config.toml
n_experts = 16
experts_per_token = 1
normalize_top_k = false
balance_loss = 0.00392
vocab_size = 8192
norm = "rmsnorm"
norm_eps = 1e-06
init_std_qkv = 0.0504
weight_decay = 0.14
lr_head = 0.00901
steps = 5603
dataset = "wikipedia_en"
Below are experts of layer 3 (counted from 0) of a mixture-of-experts language model. Rows are named up (a neuron's input weights, with its number), down (a neuron's output weights, with its number) and show model dimensions 0-223. Each number is 500 + 50 x the weight over its row's rms, rounded and kept within 0 to 999. Numbers have three digits each.
Before each expert's rows: "comes after" lists some tokens at least twice as common just before its tokens as in all text. This comes from a sample of Wikipedia text that the model never trained on. Tokens count by the router's weight.

# expert 7
comes after: "1", "\"", " (", " /", "6", "3"
up0:530440458442517499447454403552563428468608494541410543515545503547547530469470458532508514567508389485459515487477517478452426519438431473562438497531484429434489451532595415498440477484479587455589610457486458507457649484457552539512494402456524473425554484554507463540513535482497486555498492479589460474512503515391518581440544566534457441550523460474430608586482442451549481428420479536511569536499554467435488561506501449495506418521498540568490477414577578558509496479508505513543464507379418432485527367554467508560472511500531496486491501490529537518604561441523563533444493379496484474515498487469409439509460486554512512538512400555563508454506525545445452521555
down0:473469495539466464529484575495512464464503451459448495578511517499379543518593486352503519456541615570551473479485575522460491490545476531427574460617451500666519467534459586417515572520434396455469373468505505536518474435513552481516433564468453465486498481469565474465551522505428490544490479518551533526543459543525444459567472459425561428443508437548509504540501460522438486539480428485484533486523478420511520473569488443539456432563483417475477500515411544490470540421559386480538534473517399486475409460480563537483484448445556450561516499448449509508566440560542453468514488528519499563587518550523570378545532482454455608503536473527419499502410584477540473469480
up1:577503574485455510521482482597551519415515476505451560580494466571497461503466562527474458612534536525446542430446537578474575540485416515495442575537455556526490506392493461444537560508558534528506520458480428471510529457499499429468565502513511540472471501459490330558510453463453523512490436519512513566526516470468587487488431542558517459552520467483509397470457599477491537486420503529430491459493485611545554550612382470553536524383452507459433561482425389482412503525513585463451448472537490465518520435529519444401435536603607523488574527418476494462412537515498445522595465538526518547463525550506553534502474522459462477546445543505452567596587489486551522530506
down1:562404491533481492467500505442446496532448504504546413478513424476483556424458491536591527506480438625561434506566484486533435517475505601427554484442451465513544452572461506546499571496515537521517483596486616465518571474476555547493531547516606539583456448431465521557496469539507458589406541489513434443453437510524513495527584435491422457375513394482503563524525515482582498523519537526508457543565468460446477470497509459435476526536527494499575374541546615535528437553431525472477444496540494594511508545464436505559483496455345513494460440491446508475483436509397541446576480528497569515471354501546463398515489522562469478411528484520461462421447491491485510530539

# expert 3
comes after: "\n", " Born", " by", " Coordinates", " name", " non"
up4:538474512583478576522499521546519632563516508488558450517343422526532513476445573539456457531470492439408519557396530421539521458532542498609592521537453480522571492541559555400514563498578452583486621467582525413564496564526534456410559493496479465479549503437543480529536521482501530509448538533591473470506583491501527549421501542523541434539475560546383447549480516546492531502556577516495506447459520598497469513543520434494460545467515543537518466548482593533561497627480536548531502489532510515532533532586515493448536524522526507547467357579528575416551508532428452495514480585595452485446509586521516560487476545470392488455464465493485551566505547515523528521493
down4:464572554513507455511487480513446481462397447538475524518615491439424458498509478475504513513556516565581504454589468568469476538552472501456472452460531556554494590511461430503417553472558549363569436575418465603425504425463443509505428497462439505459509426518445534442564506523437522573539512434470526538523467544481515502515492541501468526474539503515605475486604607405529606539435468493523505555517539470384484478514506536415447560450457487437421550506474505538567511417548433536545427492536521543503473424442524539466465470505451544439495605469476459476429531478461527548504531500446550540486415396466509453491468506576553493547570451574557382491592554425515460560535
up5:506519488469442528551541453448457510489538479398459532489580423464521608582510572432467483492488565515557459499518459407476489524520533482496514438451425464496502454420493453547531517525474499466541569461474532521537412430510516533440408569541477450517491438525346581548418478489466487450533470508523459533388443602442417577477428377427512548508484477463464504489520530460505420512418577476463512492542473464581489461500576458484457425552445515561494578556397506475596481475498417587470432523509484474545410535447527518555490383426421474487495535499497471444494487405443466535410450419515545530507523550526464536570481497420460491559495562496516532495506495510580554478367
down5:486553540520523539466492522549476491431430603487608504449570532450497537519449457566551469434491571469434443580601546585435485471477495445566532482544563506452458471559506537489518464473446456586479540567465514486482466480449481536508515551464426488602555560523540504457488518418507535512616483578521477497467440498523473383452587605473525435380430473558478447474562507461640564548501511488533519582544478504388594493399473425489527573416446470438487463510539423548516441498542508404562484493481491529458542512460521513441491534480568519452508500480550418523514487576493534468649500487538489585499573451489550502432494504511481500542419547477467553551403472550444510463547

# expert 14
comes after: "0", "9", "8", "1", "2", "7"
up8:551445528468612519544561518416475562456376503434493429480499529522522509443534493570486564504495380501532430566531476479558522585444472430410560502458600502598514500412548431513571541651405500472478486550465521505527483481439441538426545464422444487488474407475478537532516509505466476444440515434536492461459504544504626465498424481534640591489567464581483536639569444505488450466544524523562545533532475487504511475414488480514470532514566531576511484470531465533513560482443516481572381462481548528489624553490496476536448524551469537498487447566544528485502506548446454553443470565556462434505528505468513489491436533458531554471467512488561480456409408478451471463451
down8:499528524598499487451506466512513500561537478536517478490436369488528507533495525415565442485563539471498499435536536512474509556471559452543463435492508439498580508501479562522499525436512498563554487474528418689579505453514512504477477479403505530483495531505459489431469459552464571489448458648452505540469465539465532576482563519563383452524507476382501474478499456565492488580465474469451439544411515525569487541542555446470494432475486463475579450518472512447604507486482456504487583492535528523492355537542519447531454568448418486452547430560486514406492519442511416453465676557556519526464404497491428492554510502557461485549517561549386490548569487497507494574444
up9:543581559563510427412495458538520540462404506477588489515483527527514460526468547445486522525532615608501507516437574526493557534580476486505510510477432548431498413514570437421447584458511492458490477440515490498460472381457481508525424515473586427434543417517457560429512544509487473444528566502420447537419461513468512506394541492423511503440581480447539535494504461507497474449464567563526603509491627601468452585541569484533478480573620509554595540476505529544451488447530522569507565531597491491430408495527520450472490517441414484558471484504491582391439566537457527487512351434514474553478573453488497490531477473509502490427554455530436549508533469440493493509507
down9:448548482543526520447486542482533537493497441516418550586571559428524520599506602569502454481517520453554498531521525504487430457393443620396641516478472587575491520490477518554504465450490505527438505461419521382490593425549532487495466503444517527511525488465514458501539602470500574596436454496435481467520500517556540545515501449500448455476524470498425509551467448482487548545536518614473387495454516489567536439458513547475493548517494512598429524473536561543491420465597518468505510476491524473621495378494429462483484590516544566392509510465504412509459458521460578511449533524464536413546461521472595519423415518517425508543531519542453558474561437467414437463531

# expert 1
comes after: " ", " C", " La", " Ca", " c", " Mar"
up8:473514500423573525563570458564592405428574467541561560508511598450545473424488487512472569488495447507538519529519491532468532538574518464458478571528500466442567481517481497497472515535581536568507504497584425383461478590617576478562499454579482519502545486503468478558510571518519626475519488490588501478538479493482472339523392551474509486517571483445495516484447433555547558446503477432491459455541492479609493520516477428522553505488479506614589502448474468421485489515487503451431527369476519466422511421490509450520468467538543630477550511455526483485556424488527482434518534480518512514533571536550540545620565537562500408565483599528415503499433503549470549556528
down8:418497520622465553475520470493491492510412544441460491568562457558503505477555579493464445451477536467465515492498555611530554455454476534552448455469560524507506446424484541560487470440495526507501536514497519603397546491544451500472448539498506468483452492579567503516599428481404418640478532495491510578470542570455526563426555520515419526504496516503438582499454549524487527518569532506437458545451488520386497415451607493493492607526548496468454576561563407492574502560504523504561500526446496458501541546532428475521571546573418426533457454464532562499444603517490488555460490486459599591530483398492477435448548582412539487506503456458466571468609513510505441441419
up9:475523534566490490437421455451569477515529499446498541484452502473566511467459560483470526580477465510521465548489441571494522549499444624488581550434553496554448481519522553466505584474487536603549533492530480492391585569489445524531524426473497549544442502630466523422398516467552538541474449490573469442497433472580482459515462519537473487468552534508441506530521455456476449546513478530457477482463604442515519450489494439554388554381487524543525495524558497566550480483416500517503499535540430464491517460451500453479504522496535526659467512442583522420496446540591433486444504514546462609465548573533512556563416519521482631571633377578437504444507521490487413516519
down9:490449505490453422528486497482502491503552434513529486459582502484445438551533406513528514574601503528467558444463496570593516483401514444545498515444511614509531479483492498526402438494447529489516529499561480520546426494496514495452423509448556481481485514597586521577680430440437405402538562505371499462534584494499446477556424501541515521525526549535525581530438546525496427412463457475508581525469525525514441485396469499549624591490537517434392560476553524506496493509529451471438580562506528550500529557521559614585512542493601523485456466558443428496462455494541522505516450464503504463533567463437456513392609542459495456522509526442580502494481483473484495494496

# expert 8
comes after: " |", ";", "5", "0", "3", "4"
up4:505490512666431493576597419440514542489502401523508539434516435451531542544517622579554542522526477562512495527423458542493503577448543510524449507489527491590509541520553484457446516562488564484476505519462500453526457426488476490525505459517539468619455474534446474525499600585492537523514501405507445469470520433425572598551482527434481484546469538404481496493490559443516527582516476559499465495601488548524480466464595487475502518618450547500437534523533515568405480494463527482520602405473544487587566448507384543566570530458392455520461494543394521481476447549507507474573520408533517492571530466476603479515434490444606490520523439489426470537440437476491522447508
down4:527531468506551482405537466500494516513457448391479542433407518481464509429417449497395613440400476549549404402458556378618532608465518520444473466430509516445548444569496437530547450577486506510536463433512550511544527530444481511470499509464534508426533523499401403457517498486472545488491577396459524502578453480440507468450507506448393470567538493580452446397504583498485467548497454534531495508460553471547435511490472541488614603544513520548477471398528468551494490439521483479513475480492518452567494507408478495509458592471530505494534524486547454596564470455408485558491428408473446511513593536513527467502597565522437521409472530536516496528500507488600478509507
up5:507437539491578448437493563588506559494468526618545417510468443424462528490539534508530538554474485542522514586465511496422485452484579522527569480503535613569523507525404508520523488456542496476563508399459526505478380523500431569491476548477503484417441501408525482496544461414465399483461417497442491553501513581491540543520462566472487566512522458489369512562462466390523532509473477458438547449515556481472515463584478424515495410453570530532479527481520426595512482470472590517551428482484433571507447512379505528541508577539413438525574539487467488630580561533498502476542472463496488496471565486483456432575485461554490603503467455462579509478494513522660536491559
down5:548511505464528423525384503544577409537502465550476486481554424411507520482400521563532589544519592560479462405496536500531535464570517422492491518456531542497537448441478433413479457407576499466481512484467465500476489518531567510465501514393485596465597529468442517508434519538466482539508448499485456586620450647474408503568438496552539492532450483504522492478519516546413433555476503449527497523557470462518552479508513473526463477581451477493484418419437502472455531495564581454463518597551600497520572652550547524525548505531478491444563504565506561504441478501522444545535598497528526461432546464429441458519496425526427515512401446583544460577437526475441522544445

# expert 10
comes after: "\n", ".", "==", " =", ")", " =="
up7:409461573565458576559446490417519524391509517503483525563508483538540432521496515404496445516508557462604519492534607491433431479539512476532437513553482541454467434443543532452539407547494528454461418544463528475425489482446470476503532462439503564465504504390521504461532550504434489412502477468506531547544489459619518490463455432441521511345510527456451492535461583494474431436553538522493507509531504522464445605500475536423474534516577427532457557498590525573473483428571460470547590604416465509420428528499542564472474543574478618513492499425434542527403460448390536468584478521523568542457490516454492532580488553504479522557520573446568541522503439513480547554546
down7:478507430519562490519491511521452528567430454541530471485480477472517528462502556575456553433502444531485566481521514484518486401543501497582449497564475537524497523522465449359535463479434461610564418527492513479461540436489564528547457528530403492578473479535450593602543448549480480536513435447476531509418580553519568380516429491521560543493518454508474522566477469513457437407514559502550437467546465466476443460487488411652470459489396543540569535517507567450461445508476463461443566443541498547593510428469473553485580515477420511494448540502449414512551462524406563516527458520576519575439461431486457601474494531579463447433506575448476594565518545415547535532416
up8:590476503479508601470466473595511455455545428426508549580479502473543515519411448432584525530446409535512452527388459438564521499476565448410430482485476501433538516493480568591540573529510578505566483564508511455556535600598514487493515521532522551595480505487454548577469509456446588463457516424516528559489434490494440494474481556486507418564615508478593523549422508573453599352477469374457555540526428486503512440500572455543530514510499487490513462439618541513542544534558456530483498454472457533463531583535506493470478434583506503463494484479446558455467553502507500510487569519510498453473520566490493585510558447488532511537501500511539434595522475533452660459564
down8:549538478458520411520544501480413512519525461532449466508507484414480551494542515455481531488602560555524490537586522490485476569426476549515508523433521511587461492534526413481420426498527421528438449476553539487501524485377458550432477461479430450462475518494579416514466479519547378565576511549547506450539583554523554505515510414548439508515488527535525513490582436507635404567491561566483491480480559485556469553462512673504544447520445497477543500601367523471454436484478524444542521455523510516574440552473483454496576421415548516554431447531457503447534422551534520488480483424524532513487449512564431455450456487482481489475528466497422446423518577505572377600496

# expert 2
comes after: " re", " (", "-", " Re", " con", " \""
up4:496379501499424504476489557411518396540535543511511517514485431568513446514468535505517407569562458487448508491468446498496428503526497483566474525463546465472531516562469515632560537504362577568500497506519405448451393428485582484550482515417517549489477483510504465561528506538481445591453456523506333542480499553514507559492496583502538555458488519488511496545494433529566514496447666493509486519576407512514496660513540461514446544479438565489619593440430453497525501500503548508497499496480534409471466446590467426455526531494492509426579525560471507419537454525462506454475470529411539474490527495541514482493481445499589572529503470572467485565500520474576565588446
down4:416447415516657495512501583447471479412439461448496528437599517475478592487483446410459596551451482555473555452552487375491476460400577575456565458486420452488480519491486400480532540428497503566449540479462424585610525516482554530451430502414450554542504511501599532437507512539533504438519508457535477492511468509500440348507483506479513499519498506465446455445435496560474501630450476498498500451429526499395505462460541577508523448469468446479447501461440544469469556511514440411486457525437558481599504539470532497498520530553467484505493472488487483451510630429496481420494561482526424534537450524495561482558605491551458450416449559442545513540440514518541466511519
up5:584467514456420431441510582444487502472482515522574510504564433506551501415441526507574503435441513536569605451433500538492478476416555520479518510470540467422494495500505480498562441484479572423504508557469516543398542496430413419498513476451505433486557516498444490479497483546634630461463388417518406498521579550455554493449528547397440490551538528463447563462535434569484455530532466526452513557393556450526453461462535553485562472475577483542511614480462530533456479554537541525573578558541485517435519468442383543547454580549485554490503580496523586485463442472565460430498515406506426548460476455518523444407416456479506539487530545520542503495571431485475442473450
down5:447495484516589565533446488450552571461525462378398514543505443530410429529524464519414515545442577514445524531514424474482523494542368534495516545521519462470501538513459490497433493477423454550504498450401557430527460577523548457458558486527568482543519553512550515533515506519458424500536581477485473450460416510522539549495610482528578482464452464463542558489445582390452480382502552502577412477585504530406492539436507458529528561546462466582569584522445438415525498521444507448394451446429456493463486521534563430439475404528599487552572558531510517498477526582496547424583481578529480413522553561467420455528453469500520431492488494472489517496570524511425486538435

# expert 4
comes after: " the", " and", " of", " to", " in", " a"
up4:479419457493490491412464508445532529547515510456514549536486447535439539529510455550559523472459547551532455428540548473486590453521489401545464425530549442441459440616514369487394481541499538569527563506509388581458419575515600531549546498544387571499551562559504562580481528455531506555480450393453482432529505478521531518483527499480528515608503547464485524495503385531480430522497544490428508449501505435464509451541422462438511529494552549537574602560531478542553451506503516545506406493494457457545468459480504563550601533510533521489512518477509530495536462565570457496524510551448433409410609541429466539538545486491423445459508490515460445468431501602629548421495
down4:450501598424475519511576588499563479546485427427552562534490531510562492539487548448492519468506511481535509569468547501511443396468496506493523519454489530488441506457468639511545504467544526493462439529484447492478513474514490535569501484488501488475495457470517473561630553458464461497538538536591480515458569578452512464457450474487429540478400460481505521482562582505495509593415535458652543505439516490510590472452496536489500527463431502480451496446535488544525496396550456545495541451430577536542455590477563418614517487535441592424473516576531529482422558495399560524416421425414530516536410433521506591460575423527538463502568584516419576533503576470430453585542
up5:507377518444494519446385343445501470539578597578518491515502478559481524454528527505447488454528536469519535562509501452457509522474474521570483582444508599478575499510453481493501444547473487649522505376460476450468491554509519540490506421557514593563533463572479591517498471580442467510570508565482533515486481460526470555508405435478455569538489505580576485506530526499540596593437522467545575509557488488506459464464506588605575478437553536399466543479507524464483542506454473414458444517436507529522450474547556542479489454484496535526501565492502433555531515467532537505544454401503566589481453446417553488575422514607533547418397564548567471512511504498496490593498
down5:505541482463530575532450523612419436483466523446468463624506438480443453617541553446557485434473425582478513477478443508579511476471551601493513464549560378594381448544545491500382454508583503445453531613532459518470450568383536553543464520457495483426532572412482525491515540450521533525479559487473477449424509535482557500493465461519526580488516491488532532584481483504446497477602528481432449533489519463461454514519440458520499471465516487497516465527436444454510543498524588531493477560531497566474591491630408440490541481532502476371528517604517589553482530599486568536465496530401458472491525455503561490533536522555459472405582466505488394494505487485467514479514

# expert 9
comes after: "'", " of", " in", " for", " on", " with"
up3:469512445516453539484494496494547423486465551488462529474448542484523506540451473589466411498524453440526462478471509447426507484516495438501491472499578528580525511488552461451420358400570589556518496559549505548508411454523444459534495522549470452493621546512527652514451487494554526478465379521496511527518481529425417425562471433550482550509440563554450544480455491485540541400472503453536518493546656485585487529472495531539447520504515596403576490477592441446486493528507529501539506535523452456438571553448465482534540475447505544571592524517497537434383460465458486558500510614605439450483396427479502501496509537497509568428554522437502507556525493447607448487444
down3:561596546435555498445511450502524418488461487495558453482581487495488482435555574419408447531503530434454494552554495494546482594492493447416609505450497515521438476523598475499561482507441534449500463452517539510480551505521560486441537401420490454522545355580457412429556381480477476568567543489488477462525547388568487627511491465501462511488582429531491439471523448500543500560527499472584526479579512533439423565579548454498499524514454538555455473526457543440414441501442504492533471495533507530483400506564512529554413601452503536532500505452479508505527453453471573404450457535484511455493566521477543500528482526376546446580497452546445474542475374522464594473489
up4:490547451515521606436533510503459584545427500498522471431535490534625518519510493595500568497461501555569473530535529515416491425503484429482482541483595511549396500448563573473469506503475522561543543572557540482556464505459474474472508524464505490459520459590427521496440460498576521574477508453559522548594532434493502477524447549450490507466538485530535543587437476502487527461542435502426503517523470526523457512581457424517433550528521373517490515621473517478439489554487549558487482505426502465490470568452496491515509587464496335664507480498552396442464473538446652556605492457461391386527561497519544550489462512496434464529500513522535435426473471439490504502403
down4:576563529548475472371532581556516525476622450529526448547464484525508490498518452513494504550526450460548472494466440354480521552496517530547501461496554536513511504535393557477482543473541485504461564459544444589551440531430513406492482568470475558546517542474616470523595422524464443472560503489519469556501624549545522513506540504531550573465453475444465527461406546535484422446425506517498377435515529506480465496517581619525513464451470488499413483463491509501588423429542449472467547409499510412525524431521458514515497448550476585446462488537535496455562570471620544548414535497509546575532393480484471581470555513527621535455526393523495520507447517447482547517577

# expert 11
comes after: "s", "ed", ",", "ing", " such", " However"
up7:542458509509459529520499516490479450467492512485516422530473475498500465444536417580552558508507483449596531481467476621474540520506400468473520455438466456485516473464495436540528606617582447545478456548517495561506507510558501578540515535514509455434499450489517493563405496477458519536448480548467512483456437436467468583533421479462562484540504482524505492515512488499505571451458506446511506555512454503460574517521445474439490498556487429425551555610508499539509507578470446424577553462656608374430548475570477497506562442512412456465488429495508530436478329491584445508502467551553444465623634464513447452454483486433386514417497486496481394529513568506547508484459
down7:527461485494488441562538534410520436429310508471422443466567509457483495496524462545453498572510623434466471481498530434583409473426538574462566550530501434550538588488479466473565454421441462494544482480540535410468489529435492549534556510573449573420558481476537460475475499485489456483456565435486509532500528466376536496518467494440554458445489440520558444446516531539484505445538491539530550517524496494552546523512460529585566485503552462512435512490427535486563486604445417472444541505518460438508525560584495476543494475478482482538429524421511530451511536472403497618490572583479439525614514451496478448475474530446481434396573557459564449441384499482536455393534
up8:445505509520474563485551571463550502437589479434545533485476466487435528476481422439460581468447514515555571407521514472482542541558521597556433441443603461533559506497453494478482489525495561507479529489519456545443438487362413460518424470446488510531535517473399513420536564545516508562529564484591413536454401548500511568428534406378500447568465583487494414435456469408476557513549503639484527448479523536472508525486481515498507517570450521537571544556528415417559512474428542484531556506530544450530477525497543470426548538482440528501478586432474556497460544465494450510599453417531600460553438523548501442512485533450506573451559509639496468460477438468524482446466
down8:454525503490554508567446563485526426462481485438422483440443466515537544443493426460446473513418484446432411546450457428488492454441526484493437433528615544484529447458469456493534425463524366506456452495444469568537466537464501537426399496478471570470457391468491546435461538597450555488539429500525529389551488539473420580541509515549498519567485447577464546455522485472532550485524456544577455476538501598509583572459508394558575357472545554445412478544560419533557490497503458464436474533533412541467528480451525483426497545443582569462552423546542496454438504596594504499457538560485516502501452439462557466470469483519498488507493477484389536446418494529477512489569

# expert 15
comes after: ")", "0", " —", "2", "%", "3"
up4:525493512539513526576452420530444473519453589515436513562398484525511558428484451558499465485506540502502430532420567521513539486541474439425617538484458476470498527532427556502581497435505552513549499498485340442512458527527468492519530616424412426539499524308442496475590421524448481528528461522489536530493483491518560516444476537546487473485484482519469458425564550565470505569475531427478510468441585537559534476597578515520462490447458448499535454381508410514559437516422507546493492421458519510515553457445493543574450502591594458463515452509483561477442480464468562455512454438511549515503476519433541652531423548468601478533521485534437454555530545486486575464495
down4:500468480533462490384523499557570530496501555471559525523505514552440465543500526522612505543513559533491552450584530457547565570515484484463409448405464443533561461506519485525551511577475517478522480374488535413534479542514498555514463537528505483396547554537568431425471581505466458493448508427501558464426442513495404471525494519594527469556489475493485529526455534433526464458504479520567426489598476424502505598359497499574479545377497456494449512610527532494605449521452417537452513437518425475485475511488497527490554480448436521578491464583507533441550568461618472513493459440511491500512559537524495308519491453468378510500533518445502504582413558558475521525498
up5:511362467465498487464462441508475512521524499508440563441466477542485553590502471564603482563398538466456524518410389483517530433502584526443530450520505576551492486567459580482551487402488485535471582561517481495444520517564475518582516448417499415492523439554575510470395465566483496516548504492493495513457524560544523529481428492467396521541498513490427437469415444541444503526448440510442502459548493549388524395506416588537516394611511436473438504493518509525552537506502585486510532524416467470483506527516505459575449499534446585445567471507517519497477495583510550522498532548518555502541447529537427526466492409456621585532372520482485435506573586443583497505575
down5:578523492549496458496521499519533549480517517478442529532586557433544565475528435513496433487616494549568598454547576488508591437472496465478505536454462440483518563473487432436473601548572494471420479498545439468519459529458557466411451533522614513477477498484542532459534565404549513509434441494505529602559636404515493566401556479533496494566486518444491551546466442512505575554544488555540478454427550500529476561394434536524582548427495458575525451616462496557455490549514508434479428578496529533391461485473503505511453386492449443463522582481455467544526605453421493522494536501515534560384475483509472460506453578523426482515475625492532498455542468522553439524502